Below are experts of layer 5 (counted from 0) of a mixture-of-experts language model. Rows are named router (the router's row for the expert), gate (a neuron's input weights, with its number), up (a neuron's input weights, with its number), down (a neuron's output weights, with its number) and show model dimensions 128-255. Each number is 128 + 32 x the weight over its row's rms, rounded and kept within 0 to 255. Numbers have three digits each.
Before each expert's rows: "mostly gets" lists some tokens that are sent to it at least half of the time. This comes from a sample of Wikipedia text that the model never trained on.

# expert 52
mostly gets: " require", "cur", "app", " in", "In", " Man"
router:167137180145133151097092120200089116157108126142176136102134116167113147181090205150133072125102102102047176151116094056157102092128103090140155159150140155162113134158183167185088163102129113138123147101127091110063118204108152156091141085074139141089085121147160126166137094079112156143131150135155130129130091125153136122141105083124096142121111085103075100091154116108098151130132
gate2:088143114106101098143122130133116154144140072124197155095102092095161216112131166095151106102120064103088098146107177193089107143093119116127127145138116125120079094163179135072109146141120103107171143155113079125132119160092139102082173091149094116201100158118116126122105098103105139127185112121132100121168186133146126134124166172153200161150172203090136173147072111089096085108113
up2:133090115124104119136159114163142140127121090168152166141097178105098129160125187137070178183188110195135131107123075118101100117097146096103128079141081169076101106119176143137107164085153120159122161152115194080144152117143119103116102166151141112081116119187105145180150159116198113144118159123188115079104162138123210169125155184141127167152209139139144207101107078129145161080116
down2:134153122102141139127146131133155174054203112092032135143154084112194115056128143158090162120082158054178122106064111139157090130114116117157108109147095152149141109091159153137154112141073118123101153136073111128134130119106118115133120149156109168110157124137209104127115127123165122102192152167093129120089169148048147124189129153116168122226167098216160106124155135171086118069131
gate3:064150065121137094050118108138169086129139147098092140156109167128127087025138151109103159149144122154161118165110085149085115110165147114103175107128131112145142123144145163194066195125190142135114104108142109132098068181179087193119160187116169146118136183142141164182124149084112132068128194115136078104108135122154168154095124103149127144099142054115071178106120124118153056095099
up3:131169174176121160155126104104087128127060126144116138102148159101158048136109167105121070124103167107123133091109155118138115165156072177111115132092076100119126102101148146138169073148152121100085047076176126119105191150172151114163109170088149195159134146204183127129077140132113131112136177089141122142135095079164113205074111132142115121103143118154190140138113143119145097127137
down3:106176113163129117156171116052090143096117160186140100167139118100131117167095193151087101081126148077138115120139155133089106129123152070054154176173136094106121121112094149124131160133132099128096117183142150124113130128119109093080147196128139085146096167150110115153114123167101181097107142092108161147164152181158051129111174189133123162079207132188178187135172061150097143146140
gate4:136076125200146108136172118105129075097107148048129134133108173157131088156150107176066118159177182221100130159142174142121108072083152179172191156170068159069124138143161125115075127080134137099153096176107135046113193068126094150174121053039132101110153163142100155089120094168145150119099116158156138114153092126138108131125179164111127151077172145072107115127108113133129125093049
up4:093108151121125127119141130158122135098105158045115093162159140147118129098085152057104137131180087113112146164151140100083133170160131062164116124123137110151105132203144132171186188150121143135096130193142160179078137128077135121125142146122175120079121155133158037137110148082153088132202136138153141079127150131132156132124106064087178104203139137098136092177106118125101181124188
down4:129113162089146131164139117103125103098174100155093129125157093172140161070152066150156131125151101127107086132118135168121079160153144162169138150155111126159121114143103117136105178155119089169126144112131128092155152101116105158054139085129147122117127133080115038124078153138169076144130103171161142089195152107144134080114092212142166158131106147115125111177107123084097162110199
gate5:114146140087076174078177105144143170081093128152082128215158150142148190145103179098082047141096117089140111158078155150120137115140181118142209110160083090173142104153137155197104145123093164119122129139191091098082103072097133157106147114122079180143108134147083169115135141113100147186163133135117165111113119090157156140102118137141124110142120147080090114137138127192076144207128
up5:148164133144106150136132143146173078168105105117136120197148116137180165094149134170114132138086129147113128142127125148136095133110128111155135077189081169094210141099137145149093159159135149117125155086196137149149128150090145144135101156083175179104168178158181136141069136145228112108211132070167118129149080186140115096128103095137129119143133169079060088095112134092135132148119
down5:158169126122133146118099120155137143215118182130070127099085156092195077131101129107043107127125134112149088120111139093067153161165136143102112079070149140131131144088133127133162167138143142155142143154132165122137190109117084155159065121090160149094150177161114104065125110157132152130062102167179095125152121138116113150119181121133104133128142088130078196160125136157049131140168
gate6:121170116136128166098111154089149150141109189105168156083070083124119112148156150142100152126074148120181117184200087093137109161106167097117205067105114186163135119092189097160154130061147072167077151191147109122124103166149117160196073142127132114140128136120173170053118151132111109117166138085106117191130133150110068116121145139139109146190124116085131087168131108091067116159093
up6:185123184167124141099158140132139128076079058139116084156186137165086163073109140086111083144108131119054169098099151172134087103151106151130062168129151122106089132162133068095123078144102159097190103099122141153131118097077122205088140120119084090124171122111136111190137080094129176145110159170136168086142152084150147098145140122164153122115141175185205161110131107153141130096109
down6:151117088094055120135134077156135107086168188082131120164180122116132166066098093173137179148113122156170132156178138127105107111097159145157142147146143167101103143094157093099133170154105128154132107120085143123144152152143100126133086115212119170130167070103121128188176132099117130106100084162121108117184090128165138119141106138130128153192117191177112138145058137009100140183076

# expert 99
mostly gets: " had", " were", " began", " been", " took", " was"
router:106145147112150121087140144162130135175046105059215143114119116133119088211066122208139128187105131105101179153151143117150121069128154142157139143161154150107185141128172142142074152118139137150124174145119063064068132175125158159132155108059123161101125103123114125170110175089158175141121124143168106131135157115151119134139091081121121107103157087077085126078117108064099116114154
gate0:135151171150127051090096197149149175142102140050081128130171116132152148113139064119111080096118120119166139130098107157065147072164131167069153123179099142080162089181108139112106090109119119103102074120108100160108131153125164124137111149113143179098114133126166151126117135083133184144166141182148141103096065132112088138120107148118138122114047171155115110134081191105101161087140
up0:138163140134071085110157156129135137141136170099152150158151136111147079174171109148170192149126102143098129106158132111097101087102136098105159148103154121175121164136134072195088095153087066180200132181142162088183115118143128195154147170080105142104136173120058107101167151123143120107081158087109062086102171128179126133129149107159126090105145133161151205123152084147147146118098
down0:110131095160110203191148174093168094142143112137163140114120073175200129090151114095111118187048092176146073153188123155163142116093106119128140102150085155127089145179073089089108145107113152075177090118132093147038119136193118151131136119097131142115179205088198121141091090114143083040100140147130105126161151141121131145123080078117168125112149127151139141104111101171154119159185
gate1:150127166086153075141147164152142110132150155125132111124123156096085089140145045090106070119108079172138086126167139088105116164113129174113085116137111084114107110095095174208120126109193148096079179079136137126068087180173189142099151131125163088118086163137083087129099093121098149166171099156154079161109150136103152123133123105082143132117161126124136096093146145092111205113143
up1:131160126141141120132122142115132107106102101130137078138128135133138106115136122152166079078117118077176103109137097058137132107076166120130090143113107145107178165111148139121117155133089161151098189139157105103063146117124128162163196102127201130098084183078140140133134094144159151141124185170048114166073161124127164156104104068097093135108061104168155184151180111106096149106093
down1:157082127143125088146117175071112153105109085094135093165121107151112118138118113094110118114149123124207167148185164107118139156166132103155100123132119136081087117137141113154109132101148056161124152142177130066064120142153128152170176110137133113110053157075159189116164187147156147139156104156146130156118134139153126078146107154163099137091180105185137142099106147188131098134085
gate2:090114157151060112087137155169180105150126139153102117120108091133168108122146155164104148128153105088125144125114148149088116173125088103095134122155135160042132062112180115155079161070156140146173144137073113113099151117127138107123132139136116133095081110194124138089192152170119136168202146083123106190116163101122149065142132162140079105146076111141126197170085099120183119149128
up2:149151125111100053091098117173181182133155172149144108055167129143111098064140161151131135113167119103176124119136130124072098202151161154161188105151085154067118120141149115108107151113116132148130157121093095145074183168117131087144168179086161100082118133107098155096190146166083150154168134126147097141085156148137111135085147096141096139107101104112121127171088104032093132152094
down2:150133165072174169139110145035118113172156141151109124165101113168159141146127156183091115138121136130134122102059140140109142109118146095125105149120136156144074117130072121142188049113159124163146173135099147098103120112137118084141088138225154190128108082089132129148075135080056137128149104157212153072103168143157039094141109070184145126104154081138104139105153108134070124159118
gate3:097114098116121153082143154142171159133172072113128141181150180156094100049131180115106097134112062127145146128075082122078119098139137136189176087113068136135159127122141148199158165113132145152130116127151092157158050201163129114170122119171096154124081129096102091142086164092158075119162146189169065128122163122103070126108115121114072127183135131113168133123130145105138109178085
up3:144105129126142141127146212128110100129155173111126086217130156139055124120140156095113088132131130117135100158207127107101056140124147124142177088085117109124103169088065122213151196127182101110122140120134117092122131133075122067147164119187104154130049173136121088153055163122121118176085147085115067136047120140067083122152173174094114194109140086147176142119094142139167105159125
down3:156198119157162116127084129085114126145138140112135180146118097074149124130108134159101141150141163088120145124167130168121150070151044085155139123103136078132099121132067184172140122113158147138150113159151104162131154199116083086134136100102139152101079040141149133129103192119162209116167168129065083112142204065142123105156106155071166134120158158117189084098198160131119181103126
gate4:164124142109153115109146131166091072121110149085099138084190191158140150123064179190107143144092096118166093161136108139126143117143160170166163140125062105153122094142174105119125182137122136088150112147113136106118128117157143149221093118106110196108151170104140104115109105169159142109090139087111112142100146143170122140147141067149123177122148180124138115099082128142125106085116
up4:132075106151182156121151159082109128079139119145118105141097124166139146077116145174108127155138134124163178115098150088142105110104122111152105160080185139188098149170148113157135145137141040133100054171123105215097076097095068114077114119124131118071119108094110170073078092150105100182151142178161124174094070133136158163150118128121159118160124125134143110123170122083148156090164
down4:047157112100147147104136170110076070114110156150207115133161119160105116140090199109087110142154152146175101146135112129103079175122089124141117134121096075152132140134104131162086157100167080037172109131076103143156093109162168152157089061124113150087140138097117129122140109169101065129132183101077098103133089158194122176128142100174108174141202177152131152106084107079161107079129

# expert 87
mostly gets: " is", " are", " has", " most", " more", " located"
router:148175164117143126109123103158116138185089120101211114087168170154124178180059139174154094138138126134080181165150135098144131071168138124149172178147082151120146108130190121130097154079092151142130152159107093120063110168104153148098175134076136136091126102173146101175126152060138150131123123126173113105131171139138120083151116078114149129128115110078092122093130150077106084115100
gate0:155111108136161096141133090135124123071144143084090123119106161171110115097097166126106095137171078102112169053092108129127196128128100117074172115122103131125168159139087181077146179144133114125091092147154135179030147185137106086105100110071124134114136139087122058130129135103137154125204168082134077121091102154131046105130122108096170135170097117182169153136113114135112143153110
up0:128143089076156091141110155122121092106092090151122151085088106163150062145103159131123118162135065049153142144119095110116181104057143164099182110113093113161194136128067087112145137155113155118128160118127107084099123133137128154076127115127148150125135081086074126146127104100121115173225093120123056092115105113163135117146143113081194121068149189157143133121144148069080146120164
down0:168077094175132150102144153113141121132127178078182126129117133142130125177127136187117158111110143139159121117144095117112089157172122144108126119130059079152134124137147137123182121141109072065124149119123141140085142111115080168104114139176097153179146135161120136110113138086092160173125116152071120148175136173181071109105149121152137118157174149163150071171126167128097147101125
gate1:120163169213138119142117141139154108150140097094134094188131104097158142171111118093082079115118152134142156133141159117110094171097125131130125194131159125161152153085182088176077129168098151115122095088083108178117132112190160123193147145105164162119091172146128095157110102153131152144131191082169139177134078119052135056167074106156172082115133152108156109107161092146117140194106
up1:104126124097126150105116138134100137133148133133171107091134123153080132138121075146130181159137094193109107128094155098184181119158139131098093120145167043132216102160032122142117145125172137142114115113197129113146130118100092152124111130109062152080148177121089146141172066090107139058148115133094107124102152169183163162085130136088096147145170182117143172128126159138123126100161
down1:098081133124144146115151161081132084077080069138162138107104179153159129095088160161048144136160181138153104137127091120160160108063116113082116129107155159140177195111159144041078126150118116160139128123169132143069078079133109086118119142056109071171117142135147095113160133141185139113132143130113106127144193105158183121158117109161054150113166080135108089034171155177109158112136
gate2:079168110123135092114137113083148115145122115151168082154129103175104137166083126096088087069093132153162155173128087101094155090175062141096161172134183151100144099108131155105073135170130067105122136082123061143106166122120184145117146112142134124150121130136114120135081134141131151091128184151115131119120173148084102132166098131131130119168124122104128168063086082086124102118090
up2:040097149112156170171092112107166182141111078166092096093152140127105117104089123138099142072200129125157139140142108130174094129172139137145192181104167168114117180092115144104104160117102115166089116110130141115109182070099158113127122111150142133176071108150132111137119113148091083173087152175068116078137158170128120189159140138079097136182086104148150175144101120093081131061117
down2:101093085171169146121148157105165173098105164102119084159078176066171156127072148078085121152114056199140103098104115119167123086100192126105161118071117112114096211151138096064138116141104129130136128115093161112186141114130145121073071150165180087134152166160161160129074153104159156097118195096092084096153122108060120087090132090155159159130092112117114133161113134098139094109125
gate3:075157133146186173118122154151118106099077120171113130159159175138136134065129120117130121086160108116134182150156127106144146126193143095167167133117090133173148174147153137142108132099245138126172128118132154142143136138181130128170139131173079163089119146114111138120103180173107092145176196133127098101120138136079175177135144084107112098093114104086098116064149107133104177154153
up3:119095173087139166087144075181160187116167124126101138126118159155109103136092182146175131106093100134107119151121064079140100110109171162119121129142085115150126117148095199096140188098130125112028134114166169119166121194133147141127135151148164140144084157094189159077130121122197056153194090153097135114096098144121120118135142139145172164090143162121139146138097075156126109156091
down3:110088103087135136113138057113130137096136135096149132154132146173131158125086083133107056096163118111100050135131154124161125105161112154116128139120074128117178142078158143118173147136113089161089087073092119138128126113113142083084131114096127153138142108158069140200072101092103086149174125140125098147131058111050117195120137163150124147104096125081113114092195074137107117149123
gate4:190131114129120127155115132149127140154135166127132099112188122101080135178075134100147149114113130057059099126132070139126126125142096099126187130129131165131155102210139076154113119171117133083140116228125119077114115098200119147180077141139102120131148134108136160126132096145113142138140186152150148155130149067174096121107189118163102163165137054126114149102076122161136094119139
up4:139105097068119104152162126126147142108111145199131082140143143130105133101119126210170082131122118139099120079138160139076118226131153105110138099098111107188092163141194101146129146076163156117101127079098121182029111117146149146126181097205136158073150086130159100129115178130134147103112170132141180129127123145165153152175121129120158100116103112144101058100026136158149125067186
down4:105193113158139081098151177080145163136105151155097130109063075185145089105072126139091093110134124096109157124116106129142166087061101153195116118099126103111126130101142110119073118125199131133160179139154115125133169099103125129139108063125103103146143157091195100152120120154120117128147156091163151114148120122181117156144109082105118102156086167053098117137100149087134099145026